From a checkpoint of a small mixture-of-experts model trained on Wikipedia.
Size: 14 layers, 48.1M parameters.
Experts: 1 pick a token, a softmax router.
Training: a variant of Adam for the experts, 5429 steps.
Below are experts of layer 11 (counted from 0) of a mixture-of-experts language model. Rows are named router (the router's row for the expert), gate (a neuron's input weights, with its number), up (a neuron's input weights, with its number), down (a neuron's output weights, with its number) and show model dimensions 128-255. Each number is 128 + 32 x the weight over its row's rms, rounded and kept within 0 to 255. Numbers have three digits each.
After each expert's rows: "mostly gets" lists some tokens that are sent to it at least half of the time. This comes from a sample of Wikipedia text that the model never trained on.

# expert 6
router:155213103077094173121094110145073072131059085173154150138097157130123118210035124079128171141100145076097050140120113133148110138118130149186185051177139186147087140141169141102161117141101141113145153075178149117109189185155119096119157139124121156119118149164134109118133142098083151144125108057107097157125118150137177095148150118112168158146175148137120132166083192136130097153151
gate4:088111100163138114139199185159171115104102156129080191157118098137189105126110100141132144147154080102080085147173108080145083128111134088104125064080136116133171138139138095127153091169124136115121092161185166175127159126132173141135170183127160085176153133195131093093110136094142118150129151102094094098118129174079154101229159134128119128172092116163170138159192206143149107136130
up4:143104096152135162110074139146128172153167125163116120113168072169152165101059089096111125104083137147089133169166178182114143156112130205118133135142115175115087121147120099190116078159085134128107122110134093102098128129130108173081115138179122112114099154132099131138059064097098138161128129085162130145152100143171145144106149121082158087155147190175158147083156138129075127129131
down4:082154081109116087145058161177124137137152165112150121108116193119122109140085134132084081091121149116144102137161159087151081118091067162091155168134184146137108117088121155093137102057117099139138072047156124086099117112151135140085154062121185100108135159150167151151075137083126132137052085111124129134129173117134141115121152132134134176159097083114078131139135160139166150120120
gate5:118153123083192115090103097129138153111114150125098107060171152061159173128108078112122141150069141094091127134096141119087136143111177102133091094169049152109167116194217137106108115121063118146195129105113097031087112101117105126128160112158151146141141187139149125170133148135170102125206129114143132115138144125147130091131089165148118123075174157068141147108153162084134168086090
up5:150167098137118111095091101151142095153131148084179106115134109070123153168111070140138174113118104117113127142154154108163124112080086172095150150132152088128162148176154133118152061097206112128142138146157123121093148105162100190172113152193141160160124137154130138148161124072116153098119081135089143161107102161138131177168111173167130155117130141109141123151081152123153107083109
down5:115119085094193069097085103148093133126120135142119115126146146137099114140074146140173135147095099091169166147152141122118150103155114143111125170101097131142084171120140201092105185125144116103180107080104179143151062135158174118092178114127102149151131175092132094168118168126133167125096107090173070130082140051148098145127128141117124086160080134125147136106138096173127180135169
gate6:169153095133139100099113072165069098081107133120123138166130128134119133090092186093091079146148154117112145122124077118199177095074061130129100107134104159170140206110098076116141138078184122144138128099116175096143146107133104083132119158127149104149169125173180125135144090171166163087133104147088135112144169183115134139124177084145098157056088111151167134176101163144130071125168
up6:104167102074130133160096112174114104110156139096146147125109169140092111171102111108134169080109145124106124108111114158127075177117147138148098110169118116078141132124206198123105098152114073160136164142092118075141122173176076163137150093070153106140114137078135076117097158152147114158106122084188089096128100106163105092151142115082073165111158152096203129084143071123077161148058
down6:102049125101144157104134137106167168091129139162055121130105117140166098156097118144179114148117132130152163174147151097139202129181147185136100149122147148142138168124094162135117091132076121112141100166142145140115125143118124071154141107160080157100201089133129091173120153095084096160164070080132055141099114108097134115160131159139167084146165166213087104153167152148091065123106
gate7:119164104139127141178097096104111135115073097145114180114120107147108123112131124121075143141122059124119135167178162093151054156128162205158114138173153174136112115186105145110135087103069173144097166143162088161154166139175128087145173118158109133129166126158102096089143123086134166141119090131212150108112173090113114134203110127099164150113101084188105092154116118101099094157146
up7:143142206124161114144096126106121106115108139096122162102126100128127120163155127162187165197133116114055179112100083180169142126098151120157150122092130111169137166063136121125178185118111096178134142153160121107133107180004110108118082122172095160154121159133111088139175155199176132116093213092155118119094130060147123114119124138156075182106120125146111089186122159120137139183109
down7:010135115165094137108143089113110074131155192175170152101129107151161126126152132163153179118113128108147180124153176093133164085075139180088111157117108144096153169118055139122182159127143141161154138160132103124100141141128113132129117117156145094108140133119161138166163112144177152073139174106123074128121141116147068103099140168170131133124166136139115158099135196110134135097145
mostly gets: " on", " to", " of", " would", " off", " along"

# expert 1
router:186119123122163129117167057109074087106126130104097150101125167146112127098146123141149129096116096096135166121145131096127146205100113099174150106131123147133136110149095216109164147113130113128145126134099149120113108051149151095088117132109100169109135170140154101078135186151139114130113121124124124026120127151195145093140106084138119104128126104146146174093106139129196110113137
gate8:172092128059153140060158056087153141092072060206150141132168149131108134091114142129137145169147053101127074128078106120114152170136104118142080133146174118086102166126116133103134135101177131151160155081126103091093135129131122140119101123066038124143101217118153167089166131170141128119125129146125109169113090087118123153153154123197141146087083119131147077117141081122161120100145
up8:098172217139125140145186125082110114148151119125142109104128151131173124086132182163160138113142114134158147112155098207112178130097170159093089134155149125079120097117109128090135110108101126117122085116099166136131084138097102067121150136164202093125117084175116173176116090196097132134190115151128134155164192098114132103121110134095118173119175186086100169148112139139153154147128
down8:074131107123141164129071119163195168146116185099109107103088073109106102131170168063124061139145175155113147150173138144081129082093082137103102122116115142152135141169191111184124175175145134113120176146117127078140172116154144119103126155088124146133179168091151162130129160128115041100102083152111070088144122057127108096084097035143116118094144138112097106122090112130117044121136
gate9:110075132185172143168103121187195144137100186080155135081125110118145138076152224134108109091142096112203138102144188149110131109098123131109097159099089104144107107112136153150119114148117138179116150158132111108114174131172156113163145108119110174152146167141148130121107096124138174140106134159089099153151167120136122095154142160108147133179130097113158101100156107141142132086075
up9:127132121067080135077110143118187080081123129098156088159147151143077156136071149118152120103107112076119114166181188140139211142155087112125087143146081174093163149161127094112143076151151093145094172152099120093162170130157129165167160076073146140158149051123134149105136100143127112124162147102053145077091114161180074130106078138132145111168135179124157118139155127160131075142147
down9:098150079106143093103124117079129191109082132074122156168144188095168177138099098140098159139084160166138141098138140132142146153107173135077143087138171146144136135117106109129140182124148176177183068080166094193122148100148134107132119172109141117104111087101170072139128142173195147098156133114113133114088144096146102145115119137109145126086125136160106146053115106111146161105130
gate10:066173104161140139072124096097140141138077160088177079127117170165154027066142121136094133102195105113139140129141125154106139064137154104104132108057142153128161181115076088133121110130108088174105110188193122091167144152137132111154149150073173148138161081119093117127115130160129173112188132077132148111145141182137122107079096160120161111081154118063086175170153124073135149161100
up10:114128149133154152153054180135147115070110112201103178153103109119088100189171085131128154172134102162121091135134142092170115129101100097156150113124108080123130116139151121132196178106051100142082112110113104107098114158120125163090155152139085111124127110148086111093158140158097123118105160159058091116190090184132139127178129158123162142120126048182093134070119115149079179087160
down10:109150183196138111133123158150098123189104168124125127101063103131138178149155086130106152145124153085128129178186168079163140101159134105096113115095145086110097121150139122110104132138117139146113142165088054141132158124140077158067132133118118144106078042123178103111130157163112149128176158108126043112102119081104154120163096197081113092094067129167096165138171122167188167120171
gate11:140131146091118065114077157124111147088126071086105170159157126169142146125152124096096071095086102197175082115166097117131125102126107084130097128117116075126161098094145107152099201097149145107117114112120135091130121144143141108167129158107211094133144120134108117101128138138193159101128159140207178159136138099114157112126143195113110078157137149161152130201182113115132123158133
up11:120153165096141109165131096110130192079084142161113155086153099122158114142120063118180069125131125116121078158114122147094099131092113118152109150145087137075140167118141191146186089124127170110101169147142155160140192116170117127123142111147096116086172117073133145087147119127173147115122128101155133088128154123143098170083156106073089110168151114133073113109082177124138116066174
down11:163087111080173111128132182118156138146117117176162141121133153083137113120145109146137097160159129127102129139139148148134142155131079161141133163082136167176157128157144185117132087108095156114155130129125154124108069186084109105107138145080121156080143076102124104088089107187133155135132097141137091105108148116165128062112083171065133170128141142144128137093113123115213117075083
mostly gets: " his", " the", " an", " same", " one", " first"

# expert 7
router:111147131136110057119163182103134051167163186122047169128120114112143112108198139154069183153156112087126137123160114122098123090070104161185143152135117112083126162036185048093114160145162157096090086106179132109155122145137117115113097158135109132105116127201116157149120142117118121146096083173133138172106123088107081149102118118177137108129103100083078050158117086116137139193080
gate24:141144124099146123149142104110145164059060081082122154102118117104147140132168125072121073105115095064127161127164119168100103127142098123130146081156153130155100143177089146138120135166167199114106117105061148104118093165117110066152159096099137097138094125087156109165122174108141113145118150167174122179087084081093087147137135072099071159162103105108113164146175143115157153118138
up24:105128153151114126080163097105133105133114157128117095154121158115091111080110077159089088138149110122116138150090124063151092105166150082165118200097124086138098123141139199143163145137147152134142112131106089068110186079138109117182097148122133151161126147121146093130078085149136119121115124106156071120068140107109122132145188177135121137128128097036147143147135118154108110140136
down24:134133132093139158120153070178117166213096153110111120108127094077177093131105128125144113132182151092085173136103142118118176120117188076182180067121112113087129102150120121096165058087143082151141078143071199155089154132132088130110086178063111160153162141186116143108094130169163146100105119133123205121095113054176112159080096148196178151090170100139149196148144136168138095081163
gate25:088083112161163119141081171126142087165095078131134099145112120103131109158140135110135108183076153126143105118165126123110139115110166176135148151086087183107126062115143132084123127135158127177160101101185080099085133137119136108090153146108127119185154101194098128163072190135184118141170167063097097089110132189139087176169111146137124050051083129146123122164116153116094110129112
up25:127094153094151116102149137098138170145151176075157202164126164124138145050092088133124082184067144126181095134152128134083143132105180109106145100095097124100159064112100147152138123119127099129134082085123087132110104091095153092119152152074121183152125111108129078200115135091169106141103134096123109111185163123114113159116118144096142096077142126143105129150109170118099104126106
down25:129124152074085192157117140107150192083135077132146085097163182075113126150090168168142165122146137165123218189110130168128097076155088109106096127138110120118144094108131101113165117123100120115171119127108165182108104175091126118186081087041163090144173177142162144101178093152101124169126086116154087125087110124066125091132094110170160061133099147163165110122156106122122102153134
gate26:201050164105115156150180093165130104143103111098115125115114097109170141107160137107205106124118081134172098091152135091138124171111037092087144136121122106098129192156108182138090159115088121120143136150205156134024157090195193061145164192122126112138133150166134121114162089122129091143167118134087140130149166188109118100156150132116131139119102180130151126130098138162112146087157
up26:100138111128148164169170163142158130102140106142152200162126087210170078142114108139168134110124108177118080143114103153128174197188127163114100190120131157068142140140129128186064135114090097135098170108115151161126172102121141129098137111146056099142159090104170125098089118122219124191157128111123177146175150167159141117141113086123067151117120143121123137125129150117185104112148
down26:157174114130169154122120135158144167147167080146123154159128156155136145129124166135099179113099143139061183211084148141129092125100096129177141090116033115085144085140079156126116115102111115111159147099112172134092118071124137145100121086104170161171055187125023090128168137053124160179158076119115139107167150134157191166150098098219170132175123169125181174133170165161092149105152
gate27:132150164118139121136103097131095114088062145077099102153134174136144149132121163111135102113161093109135120131185107125134087114116053152192125059114092127096169189142135140131185107120112149129164126152143071082126138172099111129113137105094189127181074095143115149118098145101188105086137150096113155064160165124153100117083083126122095099098129087112169108147127084052159082164147
up27:107122093151096107123133112126078124169119077108165148127097090124188146187127110038200130080159083131139108146167119122140150137127045068142132075115204143095111094095051147132167148139164132135143139198195126139112162094122091123124130121167135112128139089068114108119058131096086082104120121140146144085142138146107096120122130122101053112068111152081120139115090048151149127057147
down27:115144135133155092135103166107096145112110195146090117106152098138099091117106111156072114110151152136088142122118151121139121146181086123133113124152115116184160148042125121154073132144113132055158150126153129138129095139157126162106157116104076107083149183156088081131125131160157084140090097149048097177070164148054085073132092088163125126195131076120167102099115103124061123112097
mostly gets: " Candidate", " Votes", " Preced", "See", "Career", " Succeed"

# expert 2
router:128128152073184151104134119149121166086125089098150136134182107148112095112117151162173173121116108217203171120135114153148076102126100096144155189130130159128140109168119156080106074130150047155102159153138102099130091157119187158130158157108159108175112161105145110126138114071178133141103114172098147100169137091088188193133131154154172168186069139135106144131088180176110137120125
gate4:152150098102084097130127124136098162117194111142068116150136101107077156138128128087120109140214149131111149097160114112166116110132103104159097120131111119128074179134132156169124117133105144111119194168136118134118104123125119114108160141125127176087166140111144128139116168137102125073164103148120170155122130109151149091084152113125134139120085119160092102155112138171098167082177
up4:132084107085158118153170106081139113104146124122107066076132214151095114075121153132104067097173132119157097086133147168140120144083164146149096140134167111083141108114148061116149090132108124146167125074155071139086099172195107131175111143151141074119151150085122147122200177138126168196071130150165098106072123143114100102092088212123120095162068153171119171126147109079139109122121
down4:090088101114164113126189126136106100149104146136159175034091142122077136087124136119127124113153172064137141122121148146131134154091155165138086146150196099160132157125110110170164182167144117127171124140100087058125151163112081141134134122137190113084155116088065141122098141114082109167138144193124079083120143138107115136216125143125134123127033167148139112177165137112149130133116
gate5:136059126137098122135143133056064134105117125154152196154115081091100198078142057116125144158114162137125176193136149104134090222135118095094120105068121134114150038142141140120115087104081144177052078116041163122114169166132155085157115071131135112171120147090152093159133152115110154097112168144090170125047111099116153181119165121103118058095123128157161147086058103139077156188125
up5:138131151149115141144139082090098083144128091118136123184157128111131128157154124101193112104103111125110179184120110164139049101101153153138136121143108152203116139158081119078119112136140113152122155076081192140130094194102121143082107143125115116153138177164137119102074122147208160176158167133124129094193083097107165160141133079178099080165100148163214168144127182077113168107164
down5:171130164122138088110102152175157125094152185128139157105123150143135141064143131171158136121139115255132129113211075067166152140109073121124130067139170143150132124170105126110148084141136132174114150129118122103111134152125145126144057141066095137101138174110131160126129115167126134115102087153135189179129125111142159172119123154160102128174137181166141073145098124134097116058175
gate6:092124124100159042159097130079057110185088077186130172093164100148159130091120130137085159157137130112116120161157176168138141118131095123150152158123141132126164116124119097117115113140126168098106108150146080130111162137099153098110129107118131165106133169121086153122107137135152078156077189193165099134090134139097117190166141174174090098111152128130096142160132123090132103186178
up6:087123061136141149154093122125137126177060078178077104133116119131153092112085156171149156159156163147125132164111144154172137166134097096172096173097126238173089103082173120125066162106117148093134161085082142082145153125179133164114143119105100150064072100130122149156145127127115067080152124144162147102131125106097148159162092131108097117160082118109106163133121137121132140117091
down6:182141157100086151113077109110108083144119149107114132133165140130132124153122147161154068167153151217153115110122130071138159116154089075119142143152180130132105150118174175118090174123123184093112138159132211069108157119152133144174131121124176197100086092093139158135136071118138117102164121134067043129130118142141129140118118119122133134109130131130158162119119101061155148143053
gate7:144107169110103157131141109100112101163075100170181123100105115190125158159147095160151082088104118122092122127152098089165114181160172102126136102141131123154150145145102070145127190121115116138117074104067148136130130179157117112225146082126110168105151088145172147153092142095090120148125112137080149232149138180151160098069112102116057066111131140125130104045101118130170169116136
up7:125135161119091150093145150123170169133144147070113154150139123131172138101107167150071183123118095106140137128110059140117173088090124157175134139109120079124197113163235124071124078163097101114132195098104141124125102168141077151096114106093105135110065102163156105111118162131175141064148117070170179158103101142166127167122124125120098101119123133154160106151174127134113047156123
down7:159161112083140159128086148168141169158086121103162139178170132113099114170143116125119176144149079036093090143115086108146142141146109108140081178153187098130118110184056090113079122162151150160131138126103182149107118114124116065148084108052144095140063104127239106127127112092149133101177105091187119092037121124149146142088172147127129103151131101170159174126118123166174101134101
mostly gets: " Smith", " United", "well", " Thomas", " Johnson", " Singh"

# expert 5
router:133090113150181105161065095156126076070180209128144134103110083135162098130096126125128103116136144113111157093114160146136140144116149100071110109148126112104117120177123165137132145169106151107143137173120122156068106131103129199119127129166107166169151128118081099154162062165123103130164178095214111150155105147104059119138131152140095147104144163154118102105120101147109164061095
gate8:094091132148107134105123133120149039140117188167114155182142090133104125121147129098141110096204164095147122119118150076123145137153070184151200159144160152132161073160103149162079148136097114129144123141207148124125154089135102117143114176138055187109111130166109169138096134147167079126165112107094129112097104180091129119172130192121137097124163162118162146107132121125117114060130
up8:090152090074123133137137144112122097099109136063141054142140092114111049156090022105146160088157085126145154124205104129170105112164097173183153130132102118143103133132171128173089096173143120115101153127158107170166139182091145171140116119098154093139154142146094053130109145073105088074125103116138137084172113155179083133091088119117111114139107148112137166076175117099154128117087
down8:108150133120162095110098144094149119160167085163116122108158153139125100162076118167168177134097098020169066147128114167117117128199103124097108217100161103070137139119121096150128073098129136128100128154093130133147111080098154101113136105105112159107166096118158145154108127077140071139103092103121064158115082159122099107104173174111110078153162093108136163122114113104120152147178
gate9:167153122141222123114203114073100117068174119129118146166112089079114100155114153190121148112151169098140106176160161142105141143106158111111118133147159040092147134129097168132136143097076144166132129119113146124098108185129109095092171128160133131152096141119117199108182154111146168109109177126125125122060141176129157101164142113132158103167151099125132098121086102114101162148104
up9:138124137118166096148106135084143143099117096116093097115132180142177183135137140122089158092079115146127117149120129079112117130093124110166163059143117125096121166107125132097149123199160123114160137131116115069096194183075116153129111117169204139142116069167145104137110097141104131141153134100144169178128112135110102100102186078105121067155143122191106196071108096129189104085127
down9:159149158153175128097113145105105125132129109148178181086166103072101156077089121174137078139173142107121157129191160127155134169192196151083144153151203172126123124082201112149072082097121117100147156175097180158145111111145158159142078144179111134101138100090091178115125117164135083129165164130106110130144154182116147190150156152118121127161137057189147119117113173143134175097136
gate10:106121081151127118136146110164092146071083125170173193128065114165134156154128120139138132157145114112122117047118073154087074108142111146124151126102142083086147095123103119163115186125117134116101160124098129123119141211048102148133160128127133128113085108123099071167128175109107167097176122166116076131102204147119101178136214127086165194070162169127160140167145131187068147108139
up10:123120157052172110156123181112131157183160116059135154142121191130155154104097143118138111190124178176136172138165144072082133122133079153148120085125105119095138092138173151193154169099157132075108113121134156101096136119168165110106092151186106084150123112106154138132177127152110169112087114147130176144104120119153139142132149109164128103143137185152120138140157122174170134153070
down10:156125143115112116120123131131131160164091135117135073143073106071133123145185165178180145134101051125156153165115154066120175123144173171113123134133136108136093119195124112031091109166133200114090126098110098160158112100133038109120109120085119160103106035123214131146065132122123145138130064104104158135136131199097163170064144115149211145099126113168180128170140144121145146078128
gate11:154164086106124183160163081114114115094156196148066095099094116121096163083135123141139134165100153186172143123155108075106143152128134133106120114112111123120163123200100093141132203118150129139146160116065157138157074168121132110162148110155093125115160098102115177129144175166137142130097198067119089210132123101153165156082129081150161112070087146161102143134107108140147168101171
up11:182185116122159150170105166099087157146132138118048092116112099165143142087163138094141155113120144113075113156182095078134126176172177190112114086121183115089167157129136171141120133101091096174115130127139106144124059148129115119108131123168154161130117121127127117147119120173073185121123164146151125102091156177087209197159122134116125116120122154166177153131117126092176179120126
down11:124091206122071115099091095160126113063189122119137096105157096115157092106143133114142133137132140114115108127136148123123139072101141158132089102123147112094132111157164194105107082143126110097160056152116130147153071130128142088112135128099138174165134095129079137114134118136121169141133137133094152140129086147164157138149107096131048129120099147124110155161156135084121150123175
mostly gets: " L", " P", " E", " G", " W", " R"

# expert 3
router:120109119166091105149130116131157178128112096103121079123130162096084174175147114139127119090115119092162123143106156174130161148137154131092116197171080118149116126132137169154120097149091114170138141141089138174142121113092122104142092062116128144132104131099131144120110099146138152045123112088122082116120177118126135165141116113082121121095141143130153131099157106141108164115199
gate8:065074099096181189091110069079088176106121164123117121134116183183146159120174079074118125124125098114137120143148078100131136110122149076145154136152135140093178109117123156131132122086105094100124072182123156156134148109131136185157092113116067176074140146193171159192126106161147089096122080170143142134110141077108119139100192134096186123107100136063149156146089147145096137180168
up8:120123104159139136119109143138110120150173128129129127122139084137114135150100112121117055157106129152171102137127126139173156108101145113128104137146163177216131176179170099194198106148142189196160099123110131198101182152144084049068113118153143125093084089077132183175123119121071138133116115125090131140111121146111187134098112105206131128126138102166141116094127133228100150126138
down8:136191136119125109173126115141141168119130136148158075177128114093146155181143154122134113155169090129124169144085137122151128127137179151133128117106155142124147144179205144155130138175111162100188170079164148160179114153096129211115129120100167138172133124106137147177119110115109132108166127115094090084098091145134128169142148091181101141126197156167062135056154127112100091122128
gate9:151104159123179105057117177074134117124155142166105159066185082063124125178126120102144139113060189116144085090148164089152140088112180089132138127118091156127088134128130144166123116126112091159171127152086138095095137147111189134158141151133166180143116097140112068100093068118135082152086095123100120055102164086104132133192123154109177141150151163167145157111133087152098082106110
up9:087098113099135117080116048060117119167156150089146073130154129102107164124134168181142143087081163170128187155150097136088095038151129149176071124075147138161170161133046167126079141113120142116119125155148126114129136139131111168204088131094128152125189129135112141094213158139173119132062149108205093140146128116068122125190151201158108141122137147125160172142079115142117156111145
down9:138147140158166145116097134135172137162070162151136121083158125097162139126116150123107140092125128153112150112165138089123129097115115210127116099125076101148129099132209113131117152116133095144141097176122187150162126094116109132158144095165173149167123152061004180148140140150181135120100101089122137098155071082091132103126135140112155094169135174152104138170129126124129102154113
gate10:161144149140120131209116095164153143128091147126142138169150101128167153146179115128077172120144159135134123158079129142155094176111166081151145134149087114127226148072119189124138199155172135139142152140121112175120096104137077100179133120147129187141154119095118144148126156199120107116152126118155134114160167123147142125157137103141133077134160152135151144159119142127097157067201
up10:100084126109101165176101085082159157109085152110117129099168046118097131165123128119121123140119141126176179114084118098072107161110121036054101163084117086144101075114158133072053167121147163120137082128134162123092159146136149105185134177072125119072161179133123100162148158098125143151145162103088136163169079108097106130115052150115129173128118143148115138104152142149139163129174
down10:093147149123085126138133150132119125122163121142133126177137101152139135122154093167097119122087115053102097109079055097078116145174121149170125101097193103100149122141120121129138067155116076144096114150112139138119068173122118106070118135181152139148142060134188117135081119116126105139179129096133155132111097148119175118157110092198155124112161189118116086158155195150077087140074
gate11:152145179095129155132179099109233106167137086135146133193147103110174168092179170115126125149177141122158162127126092110090154109136134127208128136113112092123123156083115145171089098105161158090111090142170151150115113124173089108106139089163116178128154189078154137155145096092124076106152129134138096167079106070101122132096156117137184067127126098112073121120161131114146154145162
up11:085125094170104123123152170109084157104156129116107134170106153206153158173119161102093096063121146091140150143199173136086095170141080132123138151197099077113160079099103136095117159137113111192166143143135138111125142150110172124135070137088099135167154154135128155150136139094083143032135180096223159128137147144116122089155142121158125158106158135097182135102089117156156154095104
down11:170162094111116127107130123163091117220093116139102141154171068125081094109135175107125063107127115163142044151092104119104184138155152135141190122124153123127157074145115140128133128169066117119080154120124108137172138177131096109092114140151135108148141187121187141140146071129104091143114158132128135163131127137124143121126174135117138131043086140116112087124053169086146113086112
mostly gets: "==", "===", " ==", "====", " ===", " such"

# expert 0
router:081117100127141128105149177123130195193102138161119089195143124130153117108116117127138043142142159124055096137143108081130110113177128149101099123074167139125163135141108080177168123110070137163103151159145125148125142153128111141130128144134228096162196108110110125179091089126174141101162135183100121142113071128117143121076141134110117100075092129087131156136196058066169145144120
gate24:191132141166077154095151141111102132131086159141136187144170116127173201081120163153161178147146143132118136112143100162143140184103147087191141184143058121136080123112109135172145100080133138093145046098102119081087091106086135138082091135124161072106158132186152210109155162116105177099148181167183186133098148120097145157140152121112135136088123136103129163126085183142163104100153
up24:126109168133173148099094104132112116076107119078121199088126098128096113137093154145081147123150126097131133085118150114154110157152176117109089126146118111140145143095115159137101125083108078179099122202154108105135118075078089117104134203120123117105085161105063122162121145172093121131121123106159116058112146118191138147117103146088173169103120129124105174143135148123114134182132
down24:143141155135124085105105126125129159148120166149064103128072131111184100122158149090170149130125123141180107113139129117099120126123055111153140111155082156144161151201165152123129136107125085084166158081104111155128102116101164153166143137149151108161100148129138112150156088113137131159062020132149210159122130092108146104171173061168179123165145178111176147125079101156176115093074
gate25:116161150205117156105111169119130146111137144112096138166098122088093152082138113148113102108198138142102110189124165180176138123134171107147135127118141129156094130106114138128177152145171106128083136079129115080146144107119167155090184107142058149043090123160126189143170125141098140136151118111112138123173075095137134126101177102101093169103125185166130169156067116103145124124151
up25:129127138147156108129074114117131119122124108125100088126089111179187141105125076137110093145159137100106153105100154142159107083127162162097080156157146133088101132112047093094102139166151166126140146140134135162070111127099138174149118133140147177131073115041119100109198114116090148139170086187141105102121124119107129073124165142123158190158157204137105136132076173141121125141091
down25:152130087126181145123147091142150144104122110119140124058117107123065145209109106139121178125158098117148102136096112116067096176181149107074138130112125171148145146119153132095135146107119076129182160097072130166119077022110098145127126111139100146131106187097075118201113152201184129108119087088096114145137153140165125095146086140101095179141155169120127145121142023185128153113104
gate26:129062165119116110110134097114147186115102152068076073111177102080175172143177165167080093122136155126136138115090189086126103147177086180106168162149136146097105088124103115092131100158141147134088113080092091145097124107160125110130135048096159155103116105133153099140127124139180157126094106159155123116152128119175134068127168114132118124166124198142129160104155131113107125104054
up26:129144122143159192106082109129180124106156162161125178097109181111115087178162089051149144110179132118143140112125150111098181067168124111104122120138067061153094139156081144143121081089082089096066148165091111152141142112128153157122130114089066132086122132119126171119127179113162134166062125120157121142098151124115111165128142106149211163125176127125099165120163096128131077133172
down26:101141108098141191147133179114115164217104124143135168154081121072102150162136107120151101121078141122104147139134101100114118069096098126150110159061166118133130154096109124106093192080083156170188120160136138141163150107182124106192207118107132093146205122085123108095131118093204142117125151179151084163069119116084164084112118146134125136142136141106160127117148112128142147144109
gate27:093112103163157097100175137129137132112124102148093123110123152164101153131130107141166099075121175153119167120154119123142141100099175107122102139098186142165137118156163132082151044138127142113120118145088115111145136125123119145078187158134083103070164096163098116093059124114082111113096142177073103101107124077128114156189144134112156160127129120152091170056094164126103138087140
up27:126120073123135143129166065217154136120124123137147117078159067099099127124143157109149161196152114149151168128122114142142142149134143155123154156165140124115112147119099109128101131112129146205143186134140072036149141131099144136109088101174153101110145198163100127184140124136175065078124112143156117060093107117089136178097149167127115149150059136094046081198158117128124142116161
down27:134114156093144162160143144165130126122106148138186114134126096106159101089162151145122166158099160002196120162119136155128174098162076137155113121159155109170082098119137133078104175162081134130121164163147074114172116142100079156152133155168091129186076128185133117098125154147143160127103128128159146065093120032135075099080112160101089132151131095161125134174148135157101123170124
mostly gets: " well", " (0)", " Coordinates", " north", " sq", " kW"

# expert 4
router:121129185129102184161125137104208125151196111178162162150128120129163162098154142092102103127086077108124150153131150147158159115163122138080094095073144110117149131087139062192088089106177151071127116141128091099168156149142097073183177097138131092077113073124051180127119135071078113164113109127131120162121202146156115131154131118141077095128153095108149121149148145108101100145122
gate24:164099162123146096133116128156142122099136116060146083087138153136128114152157097126096102147149132184102081160160126149105153119112100176082152054122091098095111126096108093076141161134124117150209137076049181171161135090110139094157088091073129127130136113176145109146090155089125151162110114086102137121152100184176165154108116114102140097111152142124150133138155134163179124140092
up24:167154127124157132097097163135133146121155107056157129190145167098128168106146086148145154141125144162138074137108110095072144116151165114167091158099120107111097069134138151135101175127150076101168102120107151120094097107123150157148067148112077128101188117155106130110131169114089163166149097108154079110130170131200175103140095097142141086164163126102135122140114125200211095134169
down24:082176074094122133130141111119077206122102125161116149115094116130170094075128149185107114144142180153152154133107139137131138146167064140148126142138167155163161152128144145157189095173111172117118128192193118126195092095072088075132091135163185112113096094118079192122189072164125126082079117167130116118140124113093099168097146183136081130132082119196164157106119160131114116114175
gate25:139172174100073187060138141108098127155196149171141189158106191077158115150134140073111143139133103123128127137131195100116148102103074112148114136155108143130117109148125122157157097090109090168092142133141148129156151120103102228090140096091160111127123092162160149101146096085101159138144128140149138129091176130118146139145146181098157052070107100116125088150122120091112110135132
up25:105129145115062145128093123080091205165167107135123142126145144121104086153106087070126165155129157122193113128151168105121139116128131108121169156134089180109095156120135130086151115136123161165080132148090129127152114109159123198154111139093094085099131112170071147052051109120125109180124117139134099157135107139158120162151177237150157137146073094176159101140174136107118129177094
down25:166116043132100097139135120063060101107124110178065142125100154137084138166088142121147187125147187082108147061142170147102139133135096129185152107117135113153156177104129149153163092163129151070119121160124144140088148106149117164151105191138093081093132119147084125141129128095106104118134117126101129123109130103161163081174130203116137133103115127105164103152124153097148172127157
gate26:144116134110143136117064119123165077115158122122154108166109132112149144101143094108023126101150154147143142157162170138132118186153145126143226098120080175191116059128112117098104126120117155138123083163107157107194127109154083163195109156136135180081119129100127060112094071119134086148138098136149074134038112066133142120116117144137166173173158121097122113116144135193117099182185
up26:169141153136121156113151148073087122159118092185120199094098130161131154135129083081184119103123162090126105100160133141164114107185202100104138113115186121103144147101134119160121125121165100127106150040123116091119086139097189103133111123076079168192099128109144137139080128172102126105127120142153134128138157092189088147133091054107107158163150160100101185142101131104081125124140
down26:158091063161141146111130168131138073153152141171078079113142128152147123091123158177158143197163134155140094136127154141164118146142146169152134113058108092100129125126155198143164128131084155088050111107106082128108121126131127116189097124146168113124158107204156101114107067156086096166106167124107131143119148189170151063144145104120115202071117108094157130159123121050115125122131
gate27:115135115157120118066074137151160103121133115132143129164126127147186135169110184113100115139097149149091149078140099093114150141170139113093128103138078150160102118204152075163120142173133134118098069131155086134121048166138163052145098142153155138131171150107081115122095156145100136126067134116133140132171204176132102096197131162133085147107083198215105107157075106113105138125107
up27:067111105091134144108103108179129107121121125118134098128127132211143184107079127085132111120119139114149159095105107096098175132158146130132143167129108145119167098134154128046189141165107143153155097088125118125119125143161102136174108101069162045128082104107162077164142164130125113107131111079135121109126171105127151184087118176143181154082086125147168107151108139145181131135118
down27:065180215086103168180118158132162184173158154111111155150172054097170066102109115108120111144130132220129131147060171081134155117148135140110136158172146130131145130133086110127100153125126125158164140168168142093133113110206114081159130134102111108086126113096109182076118114117142127165176160130125118181108151157083073163095105097191136170130115147128082149087141122160094130164102
mostly gets: " day", " age", " members", " months", " games", " students"